python train.py --num_hidden_layers=8 --hidden_size=448 --n_experts=24 --experts_per_token=1 --d_expert=512 --d_shared_expert=640 --hidden_act="gelu" --moe_layers=[1, 2, 3, 4, 5, 6, 7] --router_score="sigmoid" --normalize_top_k=false --routed_scale=1.0 --balance_loss=0.00139 --balance_bias=true --router_noise=0.3 --scale_expert_input=true --init_std_router=0.0184 --lr_router=0.000571 --vocab_size=16384 --norm="rmsnorm" --norm_eps=1e-05 --tie_word_embeddings=false --optimizer="adamw" --learning_rate=0.000649 --beta1=0.9 --beta2=0.99 --max_grad_norm=2.0 --batch_tokens=[32768, 65536, 131072, 262144] --max_seq_len=1024 --train_tokens=549100000 --max_steps=5849 --dataset="wikipedia_en"
Below are experts of layer 4 (counted from 0) of a mixture-of-experts language model. Rows are named router (the router's row for the expert), up (a neuron's input weights, with its number), down (a neuron's output weights, with its number) and show model dimensions 224-335. Each number is 128 + 24 x the weight over its row's rms, rounded and kept within 0 to 255. Numbers have three digits each.
After each expert's rows: "comes before" lists some tokens at least twice as common just after its tokens as in all text. This comes from a sample of Wikipedia text that the model never trained on. Tokens count by the router's weight.

# expert 15
router:173142137105106098135102148087142107143161112152106124118131135075111125153125148129126110152136117093132149166126068103163140167109096151122094114121129230136156111164124144154146132143082129143156129140184133135131129147121137139109113093112135106138138119102103125127147150119114132166063168079158159146099114102144118140118111141170
up0:119126201163131128104119115116124115164166119152127124131165094117143160138111129108164088156113066083117105094120174130170134139128101129117119147178162115143119115109121129175125136132130152118136124164128134137133116116120084113133118138137059104118126114113139140100152176154160125133160092135139087100149097144115145131147145163141
down0:131151147145072100165171165137096154126130140135122148089120135133154141125099169085119111138141154079135109141133135129147118152152085110105140133148114117136148126118117122115154143192116130162101129070125148115159126130145117107158122083115147132108132175151146180117111138135115112158117117131143171109069129127146156116107131111115
up1:153146126159102147181136148159130133132113097150121202148101116126182169157128136126143099142142119107141155108123112157155115148140097149139136130122108157098130135159147154110141149081119101083132124127144149125125164123129128082132109129113119123150150114168146130119151123126171153132121125124119057108157146106145137087076146133106
down1:167115156106117147154110117153145104129099132133145120077120080148076126173124148108140115151165115146137171137154136081124139107141130163157096190082128125152144077107131122141185130164142141127116119114145130093123124156135148150137166128129151134130146123150121091147181102161169097142142098133130148135168144128141115154140142133134
up2:145106096135171148113146163118091120155105076086149093094196127159129135133179122123108095111120177096114092146122143146139094112119128095139143125132144112141130127117125136120138082163186128130124122179120106113081111133076157162136103142121150162130140140099147147109138091136141154062114125109137099125123088186122129113104131127134
down2:113134155122101127162147120126105139104161092123157154097103128131168099128105112136124171123133121162164118107109148109132166131140107130127064142125133201099146153123159123171147140144114163115176154083142138149120107149147136119108138139110141148122130137132139101157134089112094147150082148086127134142140138119125126112125094148186
up3:096147085188141131105117169102151154156108143127178110135139124157151154094085094101115131146119122163104136131142151142155137119093102125114115129116144146127125122134129097105149149140133123129160157161113115133095132152124108136110126153140147156101156060127112139101120171124139143156134150130150114082136090145119133130060099153149
down3:127139162141134171127131139094123131136136142136124159118145124110156110138104040108080175139068092120126157101122132184170140129149100133117099096122139196104122147177152102125100142139111189171180137126141134150125128126132112148106122125150138124155128106104145135133157152126101125144101124113132135099141120136100132140132106128199
up4:129117152156092145180083121155123146131099154154168145138108127160113117120138094127115111139169140148120088107157106123177147173139125130149119183142102145159124118081082114112109136139131160112156127187146113127134151114106131098117150105124117123130134178148108179125150172152152142137142134142160135124150107087127137113132144136116
down4:135173112168126165145132114113166095153127073121094115112084162148108113110072136059131130120094092100128192123121125135151107158140136122075158100109129125131123143137134141115109157090076126145126152112136176129115149156081090133130116131088134109142134134129142108155123166136119145101132119101173127156089143141118132129125091116162
up5:126113120147119112124137171141122125101135167145082153140147090146110156136079138116139134141124135131138142119172082127101123127134097077142152126109147124125128121105140093117138113119124121119127097109125154111147121106122088109144093119151141135089108123108103127114129154133109132124150163153143132117131163157128142111115151196159
down5:135118140131136120117115178123137099158094103149170116102141138097129147121174102128170076117159121135089129152129136149146090121158102100133115125176146104104136155099121112107112133145187128155174134139120104157140187110083152127106116068137125160117154097121130134109144127128136096150161089154129106127120092165144154115122147182156
up6:143134143121139125151120143115103129099145093088135107108118101136154092109184116138135120172113107097128131102131102135141095145121132127106131112117138111098142112101131159172116121115150126177124123126155127151123120135110120124132069152125149138144120149099121114118082081165133150127112136141128114074122111148112038151093159180132
down6:142131124145093119143168088158086122093143118126121136172131130128098141164117134129119140115173095144140123122137114135102131116171101180115142133099079159112187106141115149154114108138106096112127175117156132115133091182159160139145123137133190098129129156165129107110109085130123115129100125080095154167155138090147173132153088108135
up7:141125126131139119150130155101170110083152110128098154113128106144104168153088138127163126145125122134116157125178076134157119125104103092125106135113096186145138167126140126112131154161127111128137133123148117141162112108154094109144130103162127094125119138137123121087128111076174094194118132139117140107093153138125148108118170082105
down7:167142140128118132099115109120160151122109116148147085108153121107134103119165125147175119120180104147137104141121129127083072091147110105133131150158153090135122074116096138098078087103167153133176167144082141117106153120132157094117113115142145134129130164144120129125148074150126127149174112185160084138151084137153140134132124192174
comes before: "\n\n", " The", " He", " In ", " In", " This"

# expert 21
router:128142169117147096104101151088149100148135140211114113115126103084117109101073107107142087133097124109131139141173111130118149128109106112128105170106134191121098127107126105163123089181133117117166141116153128103117136128114155107132154116080098136121149110082136147119131123148097158153127156138124122086098107100092095121118122140123
up0:156121112128153151136126120108138138116158159114094129118179131101126149105130114119155128126106076158128083127122155103172160105141146112101124139114111135092083086108122118136140154140124103105123128098140098141125175133146123129120129116131116157100150115136090131120134119132124117128150130159153183166165158123130134137127122168112
down0:130142123143175136122163142103117109132155120155141110130120146093144094116108147105113138130132101114178155165084135131149108135110136160147171119120137084132114148132131140139145123128136159167137094135157135118140105122127128152183112145113108139150106116163143156161132139114085147156173114150143105135125108149088122085153094158108
up1:141115092127095126123145146136128118121106125126160141131091099119155140148134153139115079119144078111110141146116125121159077147117087123109106129128126130100129094095124151081081102111105112125104123136136152106138121155096189136112146050146122110147137132129111124143106181109125134115114155092105099132113125137156079143141109145073
down1:099139126161116090142152155111133115072132147157148124170071135156139106123126125186084128095129143161123133130155106134123071121145112155159115166111137108108119156119112124081140145114159148120144174102081100124157083156144100104113157163138133153134124118129120139101123128095151110151114084101092115108153127123147145143144080154136
up2:111150126157118115113142140121137095163108180140155109138137092150128094100095133078120094145099108139157116129151137132140152139087152112151116150177179100125099102126136134127113102147131126134170154125120132115147085145156126103135127095150119115102103071116095145131143089128131134105126126139157103116124112122108133137163112142126
down2:110141131173141120096158152133083102097148162158108110127106150119143102124135103114131116125130129121163135122135149118106150112129112151164147190145137122097126151164108122147131150166130132154168120116185118104154128131091105143148173125121133146129120120152116147133126082125083114163132119156081117089107105126163139149151092117139
up3:107060150149176128113137154122129138117135105142133167137130148135151122129118141121135092152164098141104124138143081133097145145120085134123114142105097124138140155123131131143157157141073135096112110109154121126129116122141117141106120123097079091073141120116141145099102135155138109133147150152118115123125144167111122135123160101160
down3:102159166139142141131133159139129040118131145126118126110106134123135148145123103135154154141118114139146129136108176152085136110130121111123124123112139137100113141136143119114169145110097115122157110137162107096155100111162132105083125156109128101104105121128122148123075108136103122105125111113098126103132166165158121100133111119153
up4:114090115109136106087162120147103138088135124079167092122118193174113152146147128104154131098099125125119154133144128114107127129129113111123137158147150117140143164114093152153129116114161128129113113094130128112127156146117122150122123121177149165154127103105105155155083132144138112032111087148093127139134113157111116169122115116111
down4:147113132152159192097120105101134094070104106116111132110106147122131119111129140112133100148130129118128116130098135137099169153141111147145106180132166129115136149141124153111106111133096139096119087130151127141154156145109152124127118144104129144143136139105154166086165094110129100119160129139083115079137100125206120153113174152096
up5:096136144146162123119111148137110118150165111121153161145093136143128104102094118122110141146120088152111173130099095104134074123146123125101148114139127107134129135147132116108108082103112131164111117131133126122150108099146141142115135161117078122151144130145130121093127161146123160155117144109096117124076119129139115126094111135139
down5:107153136147144106116127119112091098119136138164142119136094117118118115140113144170135124135109067170155138108116137096089114115087111153141100139116149078107132146161106114127142145152131124115127159102112093146183128129115087159140128121107125125158111089138144165127118138106093101160097131123120112099131123153096142126116079118145
up6:147116135136116063164164161111114167150121117183179159152147121120143121110105131122129157137120096161129142139125105107129133166122099094082101131140080116201135161121119085113110087107129119136155095128130140129141131139133125122125112100147137123128141130119142137153120158157129136146095136124111102150103090125138120124085158102155
down6:091112101121162145146122106109103129132113141147094093135124129133121169133095158171111125131129138172159123138109137132105134107113120152131111141117121130134119148166117139116158166146141095130123098104127115122145160128141157113126154140144161122117138108132115132165098144157111139178132139160101114149174092118140102157117125157117
up7:152141094144124169140137177149095147103130128113143144135156101129136117132108104142104099161104097102110113119123130092131146079136121096135126092135105109150162100149168160093127116142119124145133131115086123111110124104099117104127153112121143078138109119162131119141139137161156102094164099147144186146158149096129156145120165126096
down7:143107142118149132111166153139122156121125125079159112118125121128140107108125088123122120173143149096119123127167154125168135129209127054100132142127144152113118142149090108164138124113120122154147103116125119097123148112139163144147115145109130149108149131112154138116113096158157108124130122149149089077106182102126139135086116174116
comes before: "1", "2", "6", "12", "14", "10"

# expert 5
router:124130175124149148161152182114112118115108075124136095145098147139108132129152131095144107136090134136129137105152144143161118157161125115157100116120157111094149107138156112113086184120134151090148119126123154113177145124135095107135177192139150111129123129100151133108094183130169128133132134117156108120117110142176144159112148121133
up0:096131158099136129135144123131191129122115095135127136139117147095083097101098126158123138150155109131090148133158160121168173101149138139112120160142161129165125154123143116126132116127119160107149098146142121125125133157126137126156121118101091129121142111126095136091113161160088081171121122103177112125089097106083134136102110096147
down0:144111168133140129093114141172131134114159139114142129135143150150062120101145109095115183119098166170115133128109129128124105113124159131102159140093111091127133107137142144100113132112101145127108129152104106121130115125174129136110105128069123135096110140154144135134106091137124128116110152103123085099106127133156113146117090134142
up1:174092161151116119121126100085125151096097168120156165119100124113120098100099144146082086141153108105134135124120142126174133109130126126097157091147112139142126114147150103117114102115130134171120147138118141121134159118130116079112128147179125095146128123163166130127146108137143147122121111143167133117108127123152093141085130145126
down1:127152107152092143107138121162101126135172115103077119130078168115136170157139128116168123123109140138156144093134141115108115150153115146132138122120137062130155152192166113136109159136122102107114147142128158111169122149138083125166176147079150111160108110125101096162134118177161117161125149115132118158140137158108125129125125145142
up2:088111162160142164132127137103148083116139140145095116141151114098101126103095161107113157138156135124142150121149126114128133114062126153104165143147161123120083134124146082093101153133129146141107138115167124078132117109127130141152140130138086120150150161161140095143113155143117157140122160116092140132121095091086107144127121130126
down2:127093143165135092060142149154111099115129104149154118118099106100113123146165103176140109125114132106157111111134152161143110108121092091108104092178130078132133098122134133148146113096120130121106162097164166063115122152128091139106154138118119100141107144098126145114113141146170148119113102124123118161124150125116153114129141139156
up3:152110133125070160138102092138118160124135114147100178159116131134170133149148091106114147133149137146112189146140064108135138122114122175108097117128091138153125128087145150175167107141154106102121106099133077135125135121094167112145096113094110120108112135131101151112144139132151137160119105135117140126109137120127127101126124074149
down3:129124128112115118125121090108161110085147129119133126103167129156142136124133098160123085126118152117134162137119122120137145133140144141107109116128101129124144118094108147109124065127137131117112097119059087198103118113157134162132136122148067155129163125109147089074164157138087160115158136135122113098132128114151078149106097127170
up4:133116121116135121160125146125114160146132141141148073119092139125076146147120149138105146104120117087136098106076119129178136121137144126125125123113162152160155128121124088103071106122136118119163127189177146120126097113118110178163153138125074107130140128123150117128115174141120152159138185123098155104137094133143108131118110087089
down4:105153147147133124104112157137169083117134113140126117088113141158147122146118161122110136188100135100122132117201158166156136141118127129122137104083125115137104137140132110117119144138135156093130124163120100119148138112162143104126158128120117107093114128123135138122100144099117107131140157133185096125124110160069102128138153148090
up5:134113149138109112105104080110122128137199160143095121109125131124108145162113127149140184133167130133137156125191142175145129111131105133080119158138146130166074126093152131126075131135121145099195138121139126121118137092111098135162105137095130144105105140112129146098151170119138091175118158165136143113104116122117120123169104110155
down5:136161145139095147107136109127080127124165112096130158156135132156159132117112120160109123121098149153132116156113143088086131154129090124105098103143129096158132112147136147119119140112145104128095135110106137132148164126131092083129112119126085175098099134161129131110108151128116109122124125095137111120126155093138113117156140129162
up6:162120150095118113120099145157146115101190095138111142108137145144135108140088133114123134140124083117102076133146123118151137161092120113182125122122138133165149131114114123127105120130138078128122152115141115099109086097141157113130129138157094093112114127139118109080116158132147099131103175157133145098127087124113088086162120133108
down6:121112081133120129151161126123122107154127149126109143118126100119133113145125139193130160161138117110075135140117134132209134143119095121154118111103134132159105101081111107140148108055126131129147124123134075106115141101134170142124176116164106151154107127163130133128123146122137149134136108138123125093123096120122124093120154140082
up7:121129167132121130135103111111125141089118115112087142109119104097124156166145130119167116099083129101144121154121115127147172120113105173130143119137149133122142122124126158142142088196162126113136158093151133102100108128133142135153109122109133146141095135129156135127128185150175158138111126090105139127143155117114165103134158146109
down7:128131122127049155107126108121111170091107162125143142167178135154124153110173131150129118087118126125097063111144162102083105113136106167120161100149134086123113125166152117109147150132170105158120126062150157104111115105107125157187137088092119115151107124118112141115127122133142112146157148142092081096128115137134127129103096116120
comes before: " of", ".", " of the", " and", ",", " was"

# expert 19
router:131123168088132079109050154083174146125118127162087164114129138106117153117146102121158094148128139119120110147134081154146140130139106117105144120104142214161116137147155161172105154121138120161147155167188124100153149128109125140111120103146089160135163085130107100115132148142171145113106152157157144107148096135114097145132103155111
up0:148119120136134185097117148144096119106124109104181130120137156139115175123073141102102115151096138113135113109109128087133125078123114128134139179090137095095149113137117132126133138209100093149124074142089128136104123142153170124145082120132118140148148134145144107099097148142127125120122118113095108138111067082132117096119149200143
down0:095117148151124132085101119106120128120133109113130154112089181151134110140154124122144109185137139107153119138114132146075107160110117136118113148128127109103118054089135134125154122153104168130156091158135132125115102120147127117114128104149095112126172111140145085114120148124114138120127096149140093128125133144149105152098107114112
up1:122127131083095111118152102096136100185129161126140175144113160076136171091072127098162160151115116098127119093145086087137128134144116117122121074095128127113173096112094143172119115136112134120099114172118124107119115100109125149133094110133121130135150112141125146121106130149137092132119150103121097156135100139120102118113160099136
down1:081111072160108094103166164103146121121160105146095183155114124094172078104077123119155093183124158149123159153127143136151161133125118108138114059143148133106125131102115099139093089146141119106130149145158142146135142134141146105167104170137131139141136106106073101135124124127148072129086161145150113123143128148153123186088113094174
up2:198087175110138141170117154141155113139124137124107137052183108116132158162134120084135049120161130112152111103057125143122118089113132115150132108089134126108116105165118122129160127182157086118100106075151162079117124097103192142089142107135124142113122131140119113097141117125116129114154148118125137138108146125136157115132150156111
down2:078134126143123138132127150150139106122100080174110100116151120118131153114159147134176107160139121118115061115103122127133106186131145109136140112137149138146112100116190154115133119112142151103132140137125120119124171153124108127095098159142088189115169092068132153135144128148138164070164070121155102144122161089149173130074088144154
up3:169159147122108132148108132155155157102143147130126099113127195119106153126143156126112169125132077132128212123180118112090157088113143146140124106080098100127135142153119144164078155094126143121137135138076129129137173139171133133160168123128156113088037183161105095108087126109184099129114080106067138155155097135100113102159140126102
down3:140138114172118129141128136129159100134132111179150125129103149097096154136124114123161149131126086090120172165109124135106152159116090166161114100099135119070120154146107159125136158154093116122166110137140142149132158110139138190114127110104134113134125141161191115161099139139140136145124099138135140114132147133116112131115144167113
up4:146100146096115103131163107122061128108116128130119140145104135131108120113074123159125131140109133122114111138155136113106146151134148146096172154095136121123152117130106090125153141133153173131087142146093095123127164168112133108088125097126121180122142128153136132154140101164124119140157162125161149131093168151121129152143138087144
down4:120112119111127071125123127139107168155105128108127103126139143164067122107130156112167111094130101088142103141137115114110136181113140161130102103100135168164134139101127122106099135127148122141123116136169165130144119121132151130101129156071162127094127113103136179085145131149118144141152124157107127146160111126119157143060147137141
up5:116142130138093106136092149125117075093124115148147114146155117182091121140150110092151135116126112065155113159064155063195119152114099117111133127131147175054117109094121148103150126159130146120126141164146102109109130144165125179152112138114125113160181143105134136154149143129128181145094154101141116119106134107141148138082123164100
down5:156158125105138147134132101145135139146116154137110142088099141111123152081138076136120154094111122113115105134108120119127177137130144106098130130122154118157109125122192178151103167155169110151110140110127083153136133121093104106102156112154132200174117082156130136127130146136117182098143132113131141119143155114130095152134104130087
up6:091113155115086124138117150137140089127157118117113133102104154142124134141140140083163166139117118120120145141099145153173164105116135133121131163151108137104097102095153121090083111119133149120148148129154124164156121092158111145123099150077152134158151092124155138162156155107128136167112101094149162133145099155080095116134146128088
down6:109119135123097119136152094099145129144141179161149141115139157155148116149145090135146142113123152143118128137155169149170137144136089116109134153133108149142105123124174145074118173157164114162083144098136124117133115141152148143123125122202131144188088101166104118144149110098131130144157099123143092167141135098125102149150123136134
up7:139122088126150172150115128137090113138094164143148161128147154125134197101138125149085131152117111114127147113119079123135162100126120144134112120125146135204150102147111130165178171142132131165105106127173135075109070166124149152133122141154156136133099120147116131119144149123146105144141148145127110140128092113135111141123138130157
down7:100120131154149099115125146147124117095105140144123129123089113150170159163146143142102144133096114110164100160048131101113132154131120128186154098106110137116082138069134141166159146096167163116098167120116136126170119110137106134143128179109165090127142139125127134169125107145093127111109173151106128113126098144133142146159146147102
comes before: "| ", "|", "-", "- ", "\n", "|  |"

# expert 7
router:164122120140087151121132101122205157132112128114145124147086100107109112119137143129157121112113161117167155103129153094138171077102143147146109164125147165116097104110145139182120133181132098127113149131165126153095124156108145084129094097134124127142124124121106124153143126172122127144124143124136104091108134136117091080124120120116
up9:122119101131101139108101142146121131139141141131117132105147103129121150124093122148145124173143104142107099213148123114185127123100106119119057118105139137149103152139112162140091087128113131125119102120140146161126165075165146154121124116145111170131160154124140132150160135156129176158072153145108118136143126077117097097107128152148
down9:135118104109134126137088130150090162113153114161079155140131095129143128130154110139085150128115118126137151151122117160170098105102090095161151136142105145154084143102119152149145137122114120099154133149092124151135151110086170132155112109145131111134130133086134164124108104135147187130155142124131163147144096121123111098104163178108
up10:136133131138109115100122102104156127136121142115105119140113139152078096141108172130166084129107150120127123122112127126153133124080110143083123108132138128111078134130170111175117163150091072119113121154163109108143119173123163129128119115114138167138139112133123128130114125132093146152107158116104124141117136087134149128127117131137
down10:150136106135137128125142136129147103120129144138125112154139159130149118136117143144159117118124154138128151072153170083135143138178160178142118171150127033116108129132138156099136106108131117138120088133140143131089132132112100125122109117106152102127128172134115112132174124124124110157142128130146141134117145104157126114158131115131
up11:142134130143126128086129146130124131117138090130139151150179121148125079123135166138159101103123146122146112115138151098136166095150120120124088132177126155097154168144157144154129176149124048162141141136135121096120132148133159109131126129097131112156151149153094114124090108139134124134138105139114078137169093124148149152144098149119
down11:157138118129158157152114122122139133120137111125141101140141156105171137180132166129128108139108163145125107087142150094125156118183158126144106087129122079098101106117143148103144108090130097142105125138155079118104104152151123088123110090125093106118119139105113158119134145074156123142168074141110146077118126111149147125135138114089
up12:158095128105097115158090110135091153139146107139113098139144112066136112150132165173094111127131105134096160166127129110104151128166143148073141121154125140135098150105124138102126104149127131155153123112135091090138133127141137152115139120106162097154127174135122129140161129126135176156084133160132145169149133132097159200123121088119
down12:139106108109166127159175155170159098105171125177150114114112137120100150153099160132179160117114126094092141075177108170096092112125110093140124105101113113138138106133118116157188133146122141164151128149161142145098130106114147131123131120163128124116185184159143075120118125151119118135119141127117106151112128132117138107145144120130
up13:119141091168119103112170148114119106137161109112139121159153173131160142140150065137135154137120134136167159134143109148088051142144135122092105106130134148152149152118137141118099116116138138137116122127158136126147123135161169151156077095155092149164136087115112143129101137129091113089124123118104146140132127132114081130125190073141
down13:159136135123095142144194121124124100055124152128129138114108104136102093153128135120152121164090145121168137130127148120095112136127141143133124112124155096136131116155143095137145137134120154111127130131145089126118110130140104113178132103107127126145087136125091113141126087118138101124105114096139138101100146161143096114159102104143
up14:115146100156095092138102101107146158121123083133083120124135106137158104115098119076144132125116099106126117071110083100135169123139098166087158138121102157136126116112099095098115135129140112079097133154144121130125135152101140142157148146145116110145155133133143153124113172111140124100105154133147152086129113104146114108097131133123
down14:132135128100099147155095066156118130127126125139089130131135125131111147159154121134150128118162102124156125112088073174127126139143133128132133127130101117139130152088151103149085157127168152139146146131107129157184121133082122159135115147102139103122126132162146107108175139098135131119080127133125168163091106110143146144147113130134
up15:145095134128062132190123154106131146156101143132133095149132161122150167129127138145121067130170115125054119128155123141129111134141123144074124134092137127151111140117103139196155133111135092139162102162151101119098112131121125111104140132160097126105100103143132119137162142142148153159127098149152170155121113139166110095113151103110
down15:119110117114119139156157131139088156128134167123094179133139137190101106074128131141091086126098154130091141144128095125104103125114124097131157140140131098127140144157163127178162124119142143152136118126105124140101133109106094128144145143152132073122149135119138125169112126106119141150152132141144142052093129102146142153192142125156
up16:139142109136115137161107113144150116112130132135137130121130101086098113167083136135142111147119118132128113112104148150137121086145114156119116130134120169152106147131118158132132121178070115166115115138108126157132146173133093118154142059165113108130128126172114148095110119162099132139099153122136114105127131084121139143112087131118
down16:151112131145140095131132126128152147161149152114138108140116106113107125114107153145153119132140148106166118115126135104107091143161146108147105100116122137143145099102090124119138140128180135097152124141136149139091126126122117118123095101110118110090115144124122119119164134097159176110153121146099115088113118095145113093111186157084
comes before: ".", "–", ", ", " | ", ",", ":"

# expert 1
router:122126135142140099122099121087210165119146109126120140089152121137099132168145128148171130151142113137130162140105102107186094139076145109125102101113122154110104106136137173140069169114122096133124102171147145165154118126141147129089116154087110104135150138144138136083106173125137122165087138166120099108150119122111079092073153135133
up0:154115147107124093135065144151148146156140195139087122102125120074153164106099137138138107138119135116142142142097101099130115099081094130104108100116161130167126115164112125126096120118118160135124113132127156137153128153096151122114166144115129109140110158124104150065135136110113092169131139127104127148117110085074113118107132110117
down0:130132120161142083185113151159139136135139176139087126132138110133152128107120122111148132129161188083139131165110154128171167134135126148139123129049152113134107105119098128148100127126122170150109134104149143115122147134138087126149159116123115131136107119106118083092084114135128165127153057142148119171159094134112160130129152146078
up1:135124108146125115119086110103143109107142122146164133125143146155172163098125133091143130114092148141114136147121141124102142134101129131133126088160094144112145101127109085147100090106121136124096118105112106180133148086174096114125126136141181066125116103161178147139139123141126158191136137124110167128139139173156122145108120144142
down1:091115086115121091107137149140128163167108164150162136150114141087131167058112158137123141110132149155115174161142163116125136158099133067119139154128128109185095118117118113192150141112157138136146128129113118108154153116133124126154176116110113154177101135101113132099114177124146087132134171131114124114116132148140128121121123126108
up2:113195116127152138161134105110148121097169136170135125071098100139124149140178160117123147143105129132158127148127079138142141117091121142127117121118129136142092111135131082149134161103126114137081154138145101139139139127121167135137135119107058129117151118118147142162104078127135149145112133147113102203129133151146121129061094143148
down2:157108118141093109137129129093108155133125143101153174158114145112112127122137125160161097127136122165109144127184098118097156121085145111099167134123142104149157114114107072099135169165176119107154091107097120142132153109122123175140120128148098096144103087137091100112174122130136088153113151172118226100086180147126111136116127126143
up3:137166124094112108077134123066161140128116086095087137119175122165147116095116106093095101118118097117128141137118122151135164119140124137116037106122137141144152115149118146107087081137070143168058087115093178116110136121129132130139136157093122138150127148132125097092145130128160139166118142109155107158093106100085129067136113138114
down3:126141071162152132141127146100121146145128123184105159133091148150130151108100124099155140106147129110110149153144131112146106159147151099111111134117127133107127107148137152100134102108128106101161153103117147132148135154127126132087136168084157115135138162105114129168131116156112147142184104128114135129151111103134110126103123123128
up4:147115139142133152124085110091172079147127084128108148104153139161156095165103129141112141175130107165111083167127108102177109114099150155107143131158180116150130107135141114089141101140139157147139130147144079163045103131127115169128121142095119081136114152150136126083134131111125130143131139119152118086102117139137126180138154148157
down4:135142092130121124125138104115140111114166139146122133120135086124093123103115137145123125149093101124135147140124147143095124197133131117101086126136148120100126093101142124159112134115164090092166115135124096059132142161141118113140131060139155144157148077130157136125143160109112149132133114127105173141138135149112127107115118166143
up5:117104104157131107130116123097122137148171149121086121136123101120119136106163121133137090134158126146095151135108131106150163130147138137146162109180130124157119136157171147118107149168105134125151117094152162142150145123139086113103146153102143098126180113150149149148088152157175133124104096163127109108155115084108100109127178177146
down5:149154118105121051144132127099151151153147138108138134099130143152147123118147091092135143123195117153128148142130160125121086181160175107101088114160124080130131134144112152151139128140119127074165134125097140171134132110122110106149134148134140150157114142101139100126130151136156109140108092146144087161137124154137144143114114115148
up6:135127133095145134094094135108132124126088134097111097133130138124126122115141102112162136131160179138116099073128123166155120099121117087096114146160152123141086130113140131173081141148095123083136101135121140156127138131148141122130117130072078143155150105128148157149184110154172102105131194118144098130137110119104128110154144093035
down6:147153120101089121180136106123163127150165103129122157107119143145119139130176136116090117112122141162163116146140113142122129143163161176157126141159095138107149131151124133136126132102140098151134121122175125152109140166061171158134148133139086073160126091126086127124140112130086169121107084121142151102092108169137154118102145107115
up7:139082090126100129161113161098156092133137084165133110079126095093134172137132117083079138115164130130121137119134111149144140101087101127136108097114171119140143101092101114127141112169113143098129131167134106142123179090081150169110115170120133141153185122102154145091106118160106100159167114058175175131133149099130139136161143114106
down7:107144105197145150158105168146101117149129116104147122143118128130112160139134140144160108162147148139149155146101113138116112149081150144146151119162087135164118136109180112119164138112120137097111146131127149111117165148130127102118133104091113128130127142097148106150116100146174127172116109108167149130150137138092146129151111104070
comes before: "\n", "==", " ==", " |", "\n\n", "==="

# expert 11
router:137162138121159112137110108106186154121180124184088149115137167100115128147115145103163076132127075059105120132068103145121140146113101098136149120149149153144138102135149121124136117127110090139104106138169134130111111113146139132114103139130141110099094093083123139103145166140106121156129121100130136127112114134103141147106143145114
up9:100141116096117138086117131141124123123128143098098100127124094112118065102129171174111126137150110126131163131128103104142105123148154120123108126112157125114137126158077131124095164124181141156171091117131127112155109113085152142118148150137124125123158132108112153115167145096139114121125164130111172141143125077144146118114132145122
down9:157129114193106171147106140177138136140097119104150126111115132130122107132132181111085125089134103113127148100147110127125120134138150125161169053069143105104136154101131148160076149114164165134124157123115086103116166161137149146145116148146123131120142113129127164105151139135102143107128154108141126143139198091108143122130111124134
up10:143145154082117109112068126109138130128141109163092154130141115154131119135115140085148128107179159123097085184159070159139177152106122138124143116129108140138128113160102106128110139097127188094137100136158135124098138103132123124123137149125177131116134113111140158114142131103132148140105145174138153061088147129134120119127113156135
down10:105152107103097077169178136070137116124120122169171118122143138110110070116108159105169122142126137135183172154149113130086160102130163134138110121153135128120158123143139100161123155149086122124112108094110148169101080109108115157143140094151098156155096115161141089116119131130136142095130166102104129090119128127178155188106154086120
up11:132126110119120108083119109125165119139120134155127120157152123083125127119152159072137117094149180133144127149130084104125128158088123135144118148138138123097105122140134146151139102121136133120136137170140119166137119142101120127142155129085130190128132131124107172076139151125175154144156114139118099088122143155126115143150146126180
down11:123143133131116126122108092118143147146141128084162093141123138176137091156128137147162109110169120103126094119100090121107092197133120123120098155156185158121107103134125104154115119168112143121141103117106087120171086100156104129153047098160126106071126114134117096147135116134168146105116120126115130121118060102162108111111124099170
up12:122134134148124110094096132170125132205086140147146119114121099156072116121142110115101131163130113149158178150152125110149152135088106114131128181130078138135129137127137109138117110134137136085143119174115177168148119142130110139121114164152122127109135140122151129106167146132161140139142133181143116130125155142130121159123126152112
down12:102107146163128088096095127141074129148157092132105102152131089116103135115133132142108131111126127140118134141152062090140148135117176114125108125110115176160121171157149149132090101109140125153145124152129164108097167141090142140140152090134150123125186119146140167113131108128152110099110137153130167152160133141087118119128137156096
up13:133111115099110112110115128100112119092151126150119137101165102088121128141100109144122129131148076128125081176165118165154172172119137129143091139134105146174102106137133165095136081142103143104144106136156186123147144135126130125151151105121110125105137134137140133178104148131135140100130104146171139078121082110104118121123127145156
down13:083129133131101148181123134132134147112071126144148111098144127145136129136107126122125156149103119149160132096150178134114149105148140146142150153127151091155168164123123119144130137108126092134159146087113164089125119131115164160171156131183121130092094119168118116100125114130147126118134148092133104081065176128178110127077128154136
up14:153156141133156133133116097150081160172142147137108083069112082109081159115140113095102169140166106109114133170099109181113152101117136173120131112098164124114109136114109126135137105101108164135172092139128118102160165137142130168113113109153147110140143125140104122139145150152118176127141134104139122153139115154119122175074119154092
down14:122128119178142140151125118097114141114145145077147126157102127147167149121134159148110106071112157137139105134129145123121089177099126105111179131091092121177127137146095122113131097093144109124123157150046118141132209167146148107149143140127074099132111188112123096117185130136119131163108142133102126148166101163133098150124141127127
up15:175083166132056124101100141070137116110093102092153151162164158112155140143127054136139107107130130130082138144166138094137116095111145126108092183129132135143104127164102162166126155155153141086139131183173117143119139156132142111177150112121108132132187171112117162136126147123173124158127130157094137098169073107121117106151111130134
down15:130100159106108110088111127126121128117105116098120117143110150107141126167134144147142118137133190102116069129150131127146131127109142144161138174153137195138142120120118113111123134167123135095123117153112119102137108117112132093187133086121104149138139157109103138136121097135151151169137119170104124094160105087152150119146142133167
up16:109133149128110138127132186112094139182132115147126143141131133117136175110131085152114098143113113122049113083115121124134164157153099104164132150139130146146112162105148119104113111164169139125162152152127122134118135099108120157106106166135167088153108131116120152149122120151178126099115106187128152113106135151134154173093128101110
down16:173115100106142142178143151153157135106130147165089133154126161152105103103108106105134140132118090122116136134152115178108104085087094121126143131147143153120130102163133129103117115184099118177140126132121084163099141148112122087163156112132127112103090144110134183171133145099122140154138106129112088114138139087120175119122143136162
comes before: " | ", " |", "–", ".", ")", "\n"